python train.py --num_hidden_layers=8 --hidden_size=512 --n_experts=16 --experts_per_token=2 --d_expert=336 --d_shared_expert=448 --hidden_act="swiglu" --moe_layers=[0, 1, 2, 3, 4, 5, 6, 7] --router_score="softmax" --normalize_top_k=false --routed_scale=3.24 --balance_loss=0.00388 --balance_bias=false --router_noise=0.3 --router_bias=true --init_std_router=0.00662 --lr_router=0.000265 --vocab_size=32939 --norm="rmsnorm" --norm_eps=1e-06 --tie_word_embeddings="early" --optimizer="muon" --learning_rate=0.00565 --beta1=0.95 --max_grad_norm=0.5 --batch_tokens=[32768, 65536] --max_seq_len=1024 --train_tokens=424900000 --max_steps=8721 --dataset="wikipedia_en"
Below are experts of layer 5 (counted from 0) of a mixture-of-experts language model. Rows are named router (the router's row for the expert), gate (a neuron's input weights, with its number), up (a neuron's input weights, with its number), down (a neuron's output weights, with its number) and show model dimensions 384-447. Each number is 128 + 24 x the weight over its row's rms, rounded and kept within 0 to 255. Numbers have three digits each.
After each expert's rows: "mostly gets" lists some tokens that are sent to it at least half of the time. This comes from a sample of Wikipedia text that the model never trained on.

# expert 2
router:120136123168149091121118156136109091107104114131140133126133131105076075085089149112095149133105117104107145145122157164139096136127145115094077158142118134144100160135118102103112096123126105
gate0:149172100194123089136123119140097124122104139173151120140108120151138165144137137158126115158138180105090132159145128134092181149130133117075090139130087180102158082129098088153126152115129165
up0:111130123112133124105142128153140089131126156110116146096180144114129108130129129111101132056135146090127157141097143102146139105162131107113118105116141184093126071135081149133094126175160140
down0:141110137123170123093123117080177115160123154117108106156119127141114128142104164089186113111142100137160122138124146138138123168099132155133165125109134123132151126124155152148168134119087076
gate1:165118159122133140119096126153145163101129154162093123103136157151111117144153120145157115174108098145123077100145166143139125189153165122128131116086168187115139137121110150133126132113130161
up1:118142121120157177126145163121109142106139139152120086134152103082127103142128144114104069099139092157116074135112130168117095118125166156101101113121136134104148104126177156115151130103124141
down1:119111148135145132128125119111104134119092127094179125120082154080133122159155131127147149103156145153166091131129136136112145086114109129118123179111166131103112101120128118079087097137101130
gate2:118169133127114116115126107124095102128144141108149107149149102142122141147173110104092142072111184092104181078123127116095099164119100138088100100140158121108128097104122124142167114118138141
up2:108117144106128126154095140164117159122137135141116114120098120102112132084137112132129106108132143151136097130131111122138112137125115134102130158164187139155145107155131121131114143116135106
down2:116148155143157135132118133117138091109105157097112086126135106106139180100142093163105133113127127137108150113126137153092115118075135162140112113129134167116139133121096107125098097159144141
gate3:123090116101167119129157170143088110110130154122141176123142122117125148145157152119132166113157113126126143122104124125093099099145130068113076183116099166127150116112120149180113112106136096
up3:119087117083147166108168155136145119123122118122060132097151111131106123098117135087109134114137140099151171140130105150122081130137115113114148085104115117150125109133119109143099130135153110
down3:139151149132139107086117137161117100120115125161135109118126135141126151158116144123129115116172091135105132153125113142131118133139116133076116111174123113109155101157138185135120122130125101
gate4:101159149102105098165122119115172150148143127160127129104094157129087157124114153102140109130082110123124150158078082108134127127111121104143141139131119122097121097115157149137103095092164138
up4:118165130120159125157115139135141164113111152121162130127140104117103177138156126166128164111177096085133138172073114108128115148103105140141135158145122143123159124125153165136122121134146114
down4:131102126142139134120150151171135155157072147156152163162155124167146136091095108106122147112097131095120129147119117147128117122102108158086105144119112100108088091116149132135147124145108136
mostly gets: "%", " States", " France", " Canada", " Japan", " kg"

# expert 15
router:172125130084133180148128078134114178112119150132134096125118092136121110143116108171126166123140159155140104094174113132096149125103113070134132120125129119106103126101077111136138161128134155
gate0:114118160105107117127134149130110164127170140141155116123095110104163078193098123148137132072109114125166136155099083064153098124130143156162175101161108165163116129144161164140134106119112164
up0:143136129107153133144139100084167112127135148167124133083149160087100115103137132107136131124077150089134128167152136110115136124134119155104180170107105114115138113142134120144111096142105141
down0:134124160168112136123171087091136129155138133137131137099070147128143129131143138125113102115105143144113083140149120107127122129121142109131151084166086151110133165149164154106093102117154146
gate1:112117105136149161104113141151109120155121162209137145162141126112097093182134123114122155116155176133151099143143135099197120099121107113136108157146126111153153163129088133139156132171118115
up1:129130163103147110153112095141137123112129132112146136098110116153115132133142139124148128137128144179082122117128094136133094124136133137156113131092118091132120125140092153133109112117115120
down1:104139172154108105142135110143105137115152125134098135146090112160120170171105096156137106132095134136129092139152099106149109166096135121161090103141140137084112120143103117098098123098109117
gate2:125101129166102128163071127082109085073114079132112119109115086142090125130151120140145126122129107107141113137128105132101107111105124126165088155121141115138137177127143144105120158163110167
up2:106155139159158092148153128120090150156156186122078152160095111137119117106132136140128111173110116136119138130114135099102133120159147103105118145119138099121179168112116131197129145127123127
down2:092129096132155136109161175166148136125132141107093108136112111161156141081143096139149110117132132116112071085155110125076106178138106133099152119137130108084135149137097102129149115142087140
gate3:102117129158126108142123130170139100168131137118139124152118127058133096124121118112130115136152111150135152145132155135100137179134128192136157098151143102078131128145147132093127157111134165
up3:143150111105125109112190109107149135120092089131107121130095148136164127124126129117083142130120073140155144101163078093130161157110133162134117125141112142113129122126174158104126095160102106
down3:149127119115197168093119113133104117137170144111078127121121131111108079179082120127113113120130103161138132149148162117158119122119115111154119109197123109104142116103128077172135108107138109
gate4:120128132070110174121146148135131114146147164148160131092121108146114153132145152129115132093130178139092104139127142137111191146072133113162108158130148111113127116131090131133118112163084103
up4:144129118122146109146181129124111174140109129121128107161143098130132154138084081121176129168114102145102124158135144092106147123140132130110121139104132129109151140128134113068088121169115132
down4:165091117160148140132126120102085110146151107128144114105112113113099109151091158138116126102132127115151145108144125167128109130163130103114139121125158118102143130108119104127118126128163149
mostly gets: " p", " b", " d", " l", " Sh", " c"

# expert 14
router:148150162067160164084138138156081144077105148086166141125143119119147149078116125137167134168108115152091094154150138165120167159131078122177130088123134106131114115138130070121152120085125169
gate0:112088112120124162127143155114129073134139123140150103140152164118169107094146161065121187137114124116181144150120105140153109091111146150128128134139127081124133148129144153133106141143116145
up0:151151139147157089121173124161116143132149139134110103154110103124136061121093158134150084115140144145132146144153121138096110112127158160138083091125143149157119119145115114135120134140129106
down0:118139123144140107147186153089142075134137105122120105093101174104138122146116100082101098102104151122170116118089115097105107111152129138188119128151174133114115169160133141137110145129122111
gate1:087108117110141129122114096102160124153094104152110123129129134120121126136146157120090101120075121118148153124161098088121112083092105115075105091119132117143165120181134121104102160149115158
up1:154101150128162116141123103147117172132114117138099141157141130102154150143109119106163102126155150106137143124166083090108125129131081149045120112136129127152147114161114120112112116197106164
down1:113123124128145084119149073104125144118096142173152110118130133147127101118153139103112142147106140125117116147130129144073130136175153093087129131084097151131092135091147139133175132139135139
gate2:128108138127114111158151147101142109084127141177144164119108107142121120100120135113138081150172133140135146132084090135120135148122120099166127143118158109120115134134142113129116163139146133
up2:132135112162102143135168150150120130154143178136138130146122124148131131122119121158139113159108147117095178103122103135178163119075132168114171118165154158117172127135153110130102177061137133
down2:157108146123126130109137144144098146140166117179124091180129138107114115128115164139069142118128106140132110085154131115162149101137154128122128115169164093153102057164133093138098135104148131
gate3:102135154164121118119109087125091108082135151088172115132126136130128128116134088089147175146103130132125135189177149090115136153144150105117146112168094160157122127131100138070147149104149125
up3:112121165116087117123115114171095114107113130151145092152097091110111147079151155080111109159122154134127093131168142129168105089122130138181081127123121158124143102139149163103096129109138084
down3:132145147073104112164120174099073109128112095106185138161100140160092132144119116126127123124141129135091138109118168115110129159147142164144111103125108132134117134124110097117133137104150141
gate4:156181123102086107128130137125133115196152193154163133115095115147133156103121085126126102169125120113124101072132152136122125130068097111141109159115142139116144098115111116132130127084150149
up4:126135136143151157123124123142132113126109130128167091158109111145146145123146152136156118157115130107134124109112111131136105145154096143129148141119127151128112178090130108110173105129109134
down4:105161137126117173126135140121151124127170151174145131121141128143118123120146094102158127139096141098133156146084133117120091151118103135126128110150150086127148065138135142120143067158113088
mostly gets: " D", " ", " S", " M", " P", " K"

# expert 8
router:099139114129098124162146153133127113172104119190122139143124087121142125082175104126077137124147164121135099165132117151148166103105139134107144166115151118140139142161172149163140116140114115
gate0:164065100160102158129111120129132129138130135116114103109120146107121123110102136141146129077115118128131132115108106110120130121133086121090066118130133066130144160147117125130129141121097132
up0:109142105125109145106137114139193111105086165156119101128150137144121153117135150129124105162112077171132113114143126161102154105148139119122081052158110092151114175121094117175126136104144142
down0:092130108081107143096104149131103100163099103156150089132172127104179122091112165126111102083120164106136141121114066098126067119132126117173123118116097111110148145151164169110154159093185161
gate1:111109128082133134148154101134154138110174117120088197123082122156162133120124112141132123101139131114098142110126129164149117118138119155151113124141069133159098106171163143155111145124100118
up1:155100100120103118124100143118105140141136144130076119118187154128112108153079167139148144142106141146084157120146114133145102093073188109149121148158112171156149122060153140141134120127156145
down1:169133117137121133134118147079107100150114122126121135132118167145097112113073142158135134120074122129095121118137097083113137113156117125146155105138094145119087122150114176119119143129113123
gate2:136112135134113107103124174129121124172140120105180147123116124155129168111146149150166137136126145160108096126144140132107136161129098094086101147123165096088107111104104144106096158109154105
up2:149151135163160117142129178124147093105142165151107088127127101086172123146167110098087144121083076139127120152127149129103178122122087105086135106162124151117100129120110150164085134137126150
down2:148143098139135141108116140124143112127117131118122125160133116096136090117129089144109108105153140108165135145169109116166154135090148147156169090134046140117109123146133111121143107111110158
gate3:121136116099141161080190131099117119209167121114135162155104132147142155114090114144156118149147141117099109109129115137103157102115121109124134115124147130162108153125124110115097120091136140
up3:135135150134123108136108116179148127117126149155107142151150133125122106158129083155200149138108123134108117127109096109182136106136138152106117122122148138096119175100155163107101118136119114
down3:094115151130111108105134167189140133141151164152110120119155142131140124114116146150155153124125180138121137139124154100115065112129101137079150131133114156136101147187157137141143133174116094
gate4:118083125145107116134129131154126133133176165127149143122143108106088145118116164136140130100144145186120131134138131145183164162172138098125121138143091100153159061138108175088148144133121141
up4:122145140117152117114151124144096128136117107163122124093160109122132148120159130120118152089154117137119117126179100140109109134106131138134128135103117107128083106136110130073130171136117123
down4:124075114143151124163154113152079124076119142150128142141106114113130110100154125157112118121144113127074136146200139134151170078091097106134158120129125144120155134123154143107120123157166107
mostly gets: " the", " his", " a", " The", "The", " their"

# expert 0
router:115116141117089147156132168141107103137140160169124106131121124142181163142129143107146111125150148115109119142099102116129164102132135114160146099132105133152127128149137140132137118164136129
gate0:130078157096140131099137140153124146144130185144137105114152116125069116109115115141115125119130125112135131129111106125094131123182157119089174135152066165109141189125154084131114112190108094
up0:109120134105114112114135108123084111130131115146141123082148153123145139172118157150128138158146153119160135122139155146140113124096101099134098137108120098168117107170125165131120122126146111
down0:129116137092107125124123131074096100111154129145143121127121125095119075100130140132129122128125132121147092095118139120093150126135127118096117134091111144104112124142159139099141106120170138
gate1:171106152162095108085119119138158107145119161127106106129094104125106136146138078101150129134104171123162165114137138123096134105114139154104158163167148099157104126160143131132083106116134103
up1:100100092081108140112110148129133111110133162119142151060124096094144083046115154161095123192151087146115104091117126131115167141113146154103152125148157094082130149151101128141162146118142143
down1:107093131147153114105091109105146112129107136126197109138121063158080158135145154135150108148116137151122141121119118135139120113110155166153119103109152109150124123138159134116131135147130151
gate2:118138148165081093120111131173143157141150109169096122139122134110108129141107097147147124106123156113116135131102137114153105127149128157123100117082113138107120157131168107097125173113129118
up2:135124138156129107112109104125124121119158123095131131150141126115109107122090125131121133103119163131103132138145165114153123148091114117144124111126125143195152119131128106134168102161167130
down2:107153106130101113091120105131125132125122101137163158133114106128136147118113095127120173126126178142193139140123137130118131121132128070127114145140130174114149098154135148118165094114100123
gate3:137147123181155112152159176132127137140092120131166109123145127123116133116084131134186131117144126069075128167123173115142107169113127125127109104130146137139113168133085098131131109110127152
up3:065108171084139156138151127080130123094183126105124141123111081118151118126094106094107126119120124168120104097181134113115130113138145125086106137141125127113156116114126108149100117145084099
down3:118130149102107131133129110113122147112108119100149144138110102100144157126127129120124163145087086142124104159094116134108114120156120153180167108072119100133068124110116114131135147174106112
gate4:114127128112167140143117124160115154167103149137132146111148107143092156112116088155141176129088156141148142094132125112124122125130123136173082076160154150132140076115158153096103150142121142
up4:171139153174118112149121133136122141102078086114106130168126126071114155148113139124123113154156123125115123193099084097096123151151107136123087109152110121123091125158108096127140102135094163
down4:166088140117128118132106161170142138095128094122131099079090125133117123132102131146121155127116127089120128110161117133138131154143109150128176121154116150138155138119132148116096123098135139
mostly gets: " of", " at", " for", " from", " in", " on"

# expert 3
router:084107120110129081161158134134136136111141124105084148175075175084134104150118135149171124133145086091097108097096097136140110140120089127145103152159121138137122106099155115091137130080139098
gate0:152135152159131173141160103122162123157075152137118125126139117099133163141084139168114088163136163128110136116121095117151117099168146149139113133099142116117098132158106085129141105112140151
up0:149155128105125110111104108169118156170140094113143166124131115145139138097141137113143154129142165136147090148080160190108130105156116155163113107112107113105116127104120148150102116122104188
down0:170135127114110092067106126128073076089163114145173096093117110100138144113113101126086118103077148118160154119116149137114120122092108120127103112138107135138122143128153156102113126127116110
gate1:158149131143130139136151162106118124076126113096115103080128149104147164155128093066135110105159166111132150103113145153116074145126186132119154135081126151131114201111167109166117133109129097
up1:118150167172119113120179134189123111141100101148131151108094152141082108121118112156155154183150160096112147128133137128123110136098135137151128172131127145177123121150125110147110109138119136
down1:128113131136094142128134165063127119110140117144156165138151153092106159138141168139131099133165116128116133150154103132099132100152150146136104116117114140090100109130112129111099136093141140
gate2:135147144096142161101137122096110145098115141132139098141109130174094156165167097084105136131115099138135093131112144147136154102087123114139129143124112128116124152147129133089199129115129111
up2:127121140172123153135148135132087185121129113121136110140107159130138077116134110116105186166128109147160124125114144137157193116135145130141101082157124111103102127112115095158149125125124105
down2:156129143111133130132140114135139145132160096112127125156134152105110125105109122109117111128155146122096131140157146158127107143128137157149082123086143115109119113077116142145122129144150104
gate3:113118110122132134165153170129131079130168145160165133128078127132150101116115118139082144159162125115118120167127168101127139141099116135124151156095101102168102177131098178155123141107098152
up3:127132143133184183132124156127129104100144135099130097153128053161129118109178182145141142122121121155124139104121124141151138171167183119107105112117137112103142161117085153117096106163153112
down3:163131136124150085127135165137113105097139143112110132081134142140104100122108127123128121129178131130106162148122115171137132135150114129185130116136125149151147144128143116121114149084115105
gate4:142126120129132134141138104091141125119127082095120164139104128110151140141133148187119116178107141120143118162102147164074141130139141106130106129138179104130135126122145125164132148154122108
up4:124121151117134128123139136139102129148139114094137163130119105137116152147147130172134128159121114114146126142130141130115176137104118098072140170123140119131134159130068156109125126083124102
down4:161148118122180163121109134094138157097140114138095186181118102121135142095081068126149115136111105136094143154091131142099145109182102119109141146138110096129142061136073131143185087122122107
mostly gets: ").", "°", "′", "″", " —;", "\"."

# expert 7
router:131123175181137152118137114102102173140151116112102165140123137148111136123137133106145120119102138145115148104101156151118118151094133137124126160100142098139106178099104095114134128175144110
gate0:117121091157151124120125115145085118142140133140118120137141098106162173175168121129116115159130114136150139124107151156117137149113102106169173117105102141088152135160117118126124121116124128
up0:100135142118156116139109088155163079119107126127186099117137121123134152155116110129122133115148102130075106130109136126139098154124108117144147104086093142186125148120121095135095128168135133
down0:154125158155134122135155129140166147105127136132135123176122126080158120138101148074149100103149154112190128097110165073093129121118153115157150108100124110138131129127155108120155142125115143
gate1:138146146132077146127112158133143104120110131163139131111138133193104157121131150145097154154148150113134109101135139111133128160136118128142117105106125110097086103167129156104133198135127168
up1:096122109123123106158119153160134119129171101139169156116109090168140123115132128121132129142106079140116176131128134119096133109148105122104162139129170116122147164111112138162093120140129125
down1:099111128128087103143150173118089132135129097135119124135142117139132150114095137158144140118103103148131131143152138110115157087121198138165154149134094158115125112076119153147135116146096159
gate2:129127106120137096126159129113119172144166128169159131127172130152114124153126148109134082149100086094118112118148107153124140138134122097102113141119135114141074106155130118121125121113142143
up2:150129122108120119161110103128114130108141106136153156121114131110124089154099162130137113134139104132165117140118131176116142132160103114112141143135165090151096141140107143109121116068112132
down2:128107100103106143162108140154120089149114126114121122132119111100162136123090152099167109148094108119140114152090111142120135125113105072143133144091146124148084123112164117118123105139105095
gate3:091136138137126153143139098170180090145111121111121117124116141151089113121157156163124141154130104162163172131159131131117110119125154133099113159104124141083136125097146116120150155156120158
up3:081131142164128101117113107111120127115130124147113105169167153078169149134111125113214138170126108130153104113105145131156134128147122154102089132153106121170146099159155081141144128134142139
down3:104135140125161144121107187145091128153128149131122103140129109138168168137112106119150119135134132128111170107176162087118149117121106140111153139151161125106113161134120143120151107120173124
gate4:113136106133132170142140105147181121143130165103140138146149078131147132119097161094129129166093143129133122098101162099154153140111120116161124153136133107160088144139144178148120137148102103
up4:080128114148138084150153130130098103097156136132076129137120203124132149122138142090142159116124097175138123128125091106139111149112098156124131123141175155140118108077152056107144098124134111
down4:143150100162106123115116163126139142160170155114115164125139165095193114172154101124098102103118147141116112125153115110147112116132175139166140113099122164122092116153112152108188113077160113
mostly gets: " 6", " September", " 8", " 13", " 7", " October"

# expert 10
router:162114105085127125137151099143160082107111112134156100114130123124142141103170128144145143094134109155146118159086128109138113126115108201134136134136115177121145097097121112174148131100166136
gate0:134148075116102133110101127118169146107116157131136163141113154158138120080102121109119136124132147160153129124150138127169124115148155089108078152146144125122112148148138138160120176134099123
up0:104162144137101103124071138104113171158077136131176124092118124138147128119152070091095150122099113168166107107136135138189151137106133109110130146160121130126134134158133124127155095108129102
down0:097128104164132131140118094167105127099101109080170092123133156107145137188137089136123125114129115132164113141148144088125150130062093127087095103138121108103078104121142143143124156139132115
gate1:107104127112162113129119106080174075085133097103148135146125150153077153135113122143127109125148138130112097083115092086130085156140152148190121104170175127134118110124151142140131127085105128
up1:153134101130166129195134130191119143125150110128127153130103108127151107179143165116162102110113158137118102161168142126133130100108146113123141117138133157130152127112117157128134155166122139
down1:133142131061120107155151140103155160125110159112119100107142142144138149105131133157103135075183091135171140087173155154117148125146139137104161152135149122127132155127114128129080129127119136
gate2:083123150132134127153165101140137163125176123160088135133157138181112097117168115134154159164122094175153138103116095083159169120125183149093116111095142080148117143114121124102131124115115117
up2:140118137090117111153050091114139128139111103130133161160097156077114171117158118120119073142095119110107168122106154209114118155162101096141131147152091125127094137135101112156140136104099123
down2:122117104149147126149141128099103133138160148170162095129131086177103108136176166117120147141123145121135131185178158112109101170105140105104113096142141092098136094092142174131128128141132127
gate3:122108127128110114128141113076137135102151163129160108116109106093103104108135144135144136163121193142153121148130087155137101144132126143123161197113158170120116159130115147070153112106143101
up3:104121130130114087187138163148135115106099129099157140154120089117080097142153129154161169138105090177115136134115135128109125136140132096113095132127126149126127156111117110144183123108152130
down3:138115170137153104130135145145119177134139142141139112147126150124144158125102114123123144175144140127102129132136134135130131152106119159138121167079122086134114143138135119160106098153071101
gate4:167125161160149163154146124114159134107110128108140192130130127142104115124132167122097103126073114172136134121132101123129097129150158126114108143173121110137124093157136122149138125128112133
up4:114114168130098120130144161108143093141149073124096067152106127173132124113125129128153128121085165123103133129144130109167133127170136136150151091083123127147097147135143140096157125136126098
down4:148151118072152148155165118125119092121085124115119112150119150135137143125143115100130185130130141132120144153108102164149096144144070151131162161100120123153087140116131111115158120141131124
mostly gets: " \"", " (", "-", " [", "–", "("

# expert 6
router:152142138087117157148092121147103169110121118162124118127107167134130115100151078127128164109113129140119095105096170125125132167146125117111102173169149139108130114098106097145125126129106125
gate0:128140118091157122143087119128109128113144090142124170149107109115082084155161128134136123122094102112142111124122135134147169100126135075096161140097144094107115131154100162142121158133145102
up0:137113121127147133143122146116133163118101125119150113107171151112116130121136099102146157131101121168128170133158103116152093121117111152106119143130124112119101082165115134146128103154089125
down0:129137136126125118151093146167147132164098146114126158093093125114147132106121142124111131095098146149112112131160146104115139141155128139137172133052148125135112112169148111126123126142119098
gate1:129132175171116158123134158131148115114172100158142139098144123161119107103111101118116116086127150093137134091155091102131137107126094108116141112116168096172133121147100165114154136128121098
up1:120119155150148159145124157129135090098140145136138122128138143145122115151143104084105162115139091131166145145168096132113125129122137118128118125146177177179170137104144141105107155114131092
down1:119112127134121145134124136144123156134117163073099145165126130119146147124152148168158100118126066165133102125038151121099133106138136146134117129128099122145119148129126082107132092147170162
gate2:121131114145149114131134124127104102109118130098108125132105134100109129137097095073157134147130112117159121146097151130138155101144137123121085143131122096127099137127093142139139123144119129
up2:069161161085109121103131152143132091151116143089151132116085131149151132155124114052136136113149124128091113158164157130107157123089157119180131098147142099134154138173132121113113156167158129
down2:121152128144116126123116099157124140075127132115151154178139135120095125108139099100142139117091132101142151122120132133148141087129155158104177150142112095126117142125162083116109186157116148
gate3:088086132150148149079149150131145149121143132131163111116086131143158136119154121072094110120172138141117106159129093068143130119126118139155067135123147127146155144144119143143109145149149129
up3:174160141123125117177160147091160156158125142107138159117108140089109133156110146091106151100084135165108103123136143122147138138156135104098108157084128169128106120107111160133085116110123169
down3:112190146114138096103109099133122129110147114172144143098164103155109131123158154144115123117167197129156125128132067157111131138136076107101131140102157159158120155110113166166173119144123147
gate4:083155129087098146160110175111126139156141121149154163127100109109160154121145111140115119107111092101147068124151125131131109109155109126147134139132142141156109127127085114168137131123109127
up4:139172131113138105121111086155107112112168133089140094140132140149114159158141129120112104117117131130113109121132126121100099128120095150125103122147173104115151081143125130149174182131181084
down4:177136110139112123130127125118115118171073110113166099141090102166120093105110123146104105104119133153141080121162147087164070166145130147167130130117122109108131141112123104110111111100122138
mostly gets: "\n", "==", "===", " ==", " ===", "===="

# expert 12
router:125118151164072168114090143085139085139164129097122164123138151130110102131135129160114086163140146102126187111117092102132151071133152126150146118094111116119161144153161165114125150123107102
gate0:151131136123081168139144144112060096144151120134159142090142116096097116111155118113141111139138154142170137108149127113141123157118126130155160143185134096136110119143128109133123133106176125
up0:103063115099123133127128109156181117132096177145114154159163101109110104129115116108153105157114118140153108134121120140152113131165108092113092170177116092147151142136173105154151113124112145
down0:158114118164102137132105131157092142131140137117144149150125129110133126122153154131129164136182118146136202139139138109141148146114115157137119137079108156127148126140159166134100160099136166
gate1:149166124132135149132166131162118140119135105145089115153147092090137098116137121111112126117141087100110135171142169144139107143108192175120093139123113100123150112164126093148121120128152166
up1:129107117130120148151112117141116125145132121120127119114114095131107125134128120100155119128132128109125102135124112098123094089129125117130146112142191109140144103156144094159117142188120123
down1:120142128129173120144127129151105138143099148130144130137101130100167148102109104126114149116153100123148104131117150115078104132107155165135110141168124100172110113138110145149110119187127127
gate2:092157112071148067151144138138163106110145109155111124147137122130068140135123112133094151085166137115134155180120113179113129096126097118106129104072124119122087143165127133127170098095121101
up2:093146132150159119141132135151146118102153097076120154144107145111126122160105138138169128115122123107108086140166147135076134112156138148116136122077101173150110135165109141143097173172134184
down2:139172184143125137130149097124117110092108091136109074136113106161165108159179171127144126133068148099083149104097151166118109117116112146120140143153103105084094102185107089096141113126142100
gate3:134133119117141083109125128173138147115097134107109165125099074133142111059101131197136079139161140141130080146153194121114158141115107138132129128126140154108097169137148180115096186125115159
up3:116118155142169141151085125148088116119132122129085150183117111115117161157161116114091179142139127141158155108140089124122134151112100113134158145114099115155104168152100095147149126098154124
down3:188114119146111115118145144158147100180135142138182111115119118140127151132133146118148145119179057162092130134123104135167097096131142129138153134105062097104141096142129104159155135135115146
gate4:137157097133131122158132180110180136134114126139145133105122170117097132141130141093174170143140090135138156099157152105127113131165169126168131127114142132085138116153092149095118107150170097
up4:161174140110155105133147183081151057129144079126177138100138135150107130095121172177125172102146126113091103122122120148155115091129116105083142153171144110144085111130146122147137120148097118
down4:108186113142130148109122093097080134154112126119109121108089100129111130110107085129147163101110184149140129165131153116118134152137082139127109154104128130065076101125174124169170086106126132
mostly gets: " out", " made", " used", " up", " found", " released"

# expert 5
router:123150130155133101098123092111149079123159143105143099148156144125118118136101144119109095172143119125147146159138123123125140102151169120137093153091106128161142141149135173136111141172127118
gate0:120094129088110136159153147154092150130108119151172133153147150096120130137105140121109165126151124117126127112110108150114155138120089124087157111132110118116089120171132129119095118164154133
up0:124090125140102112126131161116148153125083119142152126124165101142139091135166152123119159171130179130147146114156121144117155121155136158142135110195141141114159155122110126128111112140141091
down0:066141147143148175159152123114129101142137105136109154102100153147126159142115113151148098130116119156126103117096145095110098132167124141165128151099172153169117136113109129129155124082075147
gate1:099132158154120106099131131166113146146144115116118133126121122119153138147104114138127142109154127085139127107135135180093072091103121133159131137105132144098139168157135116134149115133112131
up1:139133140148103138157174118085149131082121134098142103129096123116147135121116100116131128139127134103091144117096151127126181111164146150128099135103129111155112171082079110136153154163132114
down1:111124121109125116103127142127147079123126094128132126098084125106096085165158151125177083161137140151097106124130153088091073176100123145119180131197125149129129122137109137136168130135116109
gate2:128148168169118106155150108142134145132134143191097144112146126136154114126180166154140129116147112094126111143170132112149143118143137122148147095143127101127154129129120070146130093110091127
up2:128116142128129095115128112111099126121134156102148156077110127117130112128092117128128129142131075128180100159143129121091131103115116128149103169139116114169137123129092113100170153147160174
down2:131131119129156113151112138117101112135129142124127138120158106108131149123112140101139122154116157126106143111132122137147125096111112090122126144140146126126127142114081149115111181131174125
gate3:084162135132152121158116161148129157132129100109083147129101132092129121083111117133117127104130120118080156129143157165105114128130104123148100140154142121112103131153074138137159116169130163
up3:105144120090104097109120108113145125164140134139140122139102132177133141121148148111132131110150123148092121093129156157113150103185104116173143118155105096097148100137138133093106126132100122
down3:113115114093124138128158149133121137120124156120134105092104100107102125104144130148137098116167145140118129059084135155098144145130081088173155126108119148129112147129078116154154108135135094
gate4:123110093120155144099201157113105107117165121145170172159104147142147118123118140135144124131122157129151102078186119116127110086126115151087135148121067137102113098112128117090112117152127124
up4:151145139115136133133126138076119103085136132104136134121129133141129054126177130134090120138106146136108168082088146138154132134155122125087135126129087153161150163139129137125193104133145117
down4:134119134133109121114104110146117131104134066124127069101160102133113131136096125153096098114113109124142187132095133121135136101120108142123161140100129177128115107130063154165120145099106113
mostly gets: " School", " government", " University", " city", " community", " area"

# expert 11
router:102125097141130095125116131156161130152130120096118139065191145163139118191103143151150097119119094112102131139140136109098098103123131133096108080142145150112123091181103163162123129120162147
gate0:138118118185111095170128147096124098145112133101133142087117167159164127096130137126107091118134089132136098140147108157093141132102128155110144104131148119106119122126160095124168139108148122
up0:131149123095134126148135119110081150175144058141083146093140155171176119104130133097150140149161123137135112146106087131140115096159140119150140122186153122123147105147151117117153105134090183
down0:128176130124146136147135124120160122098131063170094138173158106106116122078129144120134144145126109113117156067133163110173146130098103134144121113121147140125116112124141156117147115149136110
gate1:156136122158114130110120126105132145093182162106126107138139151140134160088092113073092117161118103126126149133088148153106102166130098146122122126092123123160093167157150164136094139118145108
up1:101115148124144146165106110165168164123115093098177135195125119138121129090131126105107156150132125108151135097102106145135127120133156129154137142115123161151129134104170153126123126059103138
down1:125105132115093149097134124134127134131121114145126112110183163149088098136135131078140106107114109104148110112110082098137148081169133129094138106126167126123142150195076168139133131108138094
gate2:134148154113091140152135141164125132115165157115125124136109150122109074116109153138083111148147091109115132118134145088124168110134135113144140105136138118145136138101130103082095083143133090
up2:106117152123146191139159108124137138149107111105130138119124120114112172148142152093165122126120135075137125125109137108182120162127107130118140169158144125141137159119170167141159094128080096
down2:109149165127131143135129115099133143117152130156110125139135121114137176117155169118150086115130157140120099158135143101106115155125148111094110097141101150144134142120138090160163094125043118
gate3:074151100088134154118154107120169123113123148068107119101101119126112142109170131101142109114091135168103090108099164104126121128088176150130151089115124145106104120187142139135104129147124132
up3:175127130176171158120129149121093133087144156129137125118152116094183158094093105159106121121158103138147140105148133163130148133155150137120123106158132142141130177143146105144189112106123142
down3:107133116122098110128149135131165146105129115148105112084096060147146103147092109159126142095083085137163142113161145116125108104155113160152147137145157175103138088118101146117094122112137141
gate4:091127139158129144111114129121118107125129122119098167107123110096116115114080081127146130147145151101103139150110186123131120138152143113117118122119107130124141146124112091124125119140117150
up4:157098097128092103129112149131120121145145143143096168156106130109118118132111107106127133127152141173101117124158130158117143087137112119116103107139109117119145133069101116121103185122136135
down4:123152143116070133103146113144112136132150143148145129148145114100139109162150143048114161144118129150123162140119147129087152129147137151140134170153115098131132115118164130127090138102156125
mostly gets: " John", " David", " William", " James", " Michael", " Robert"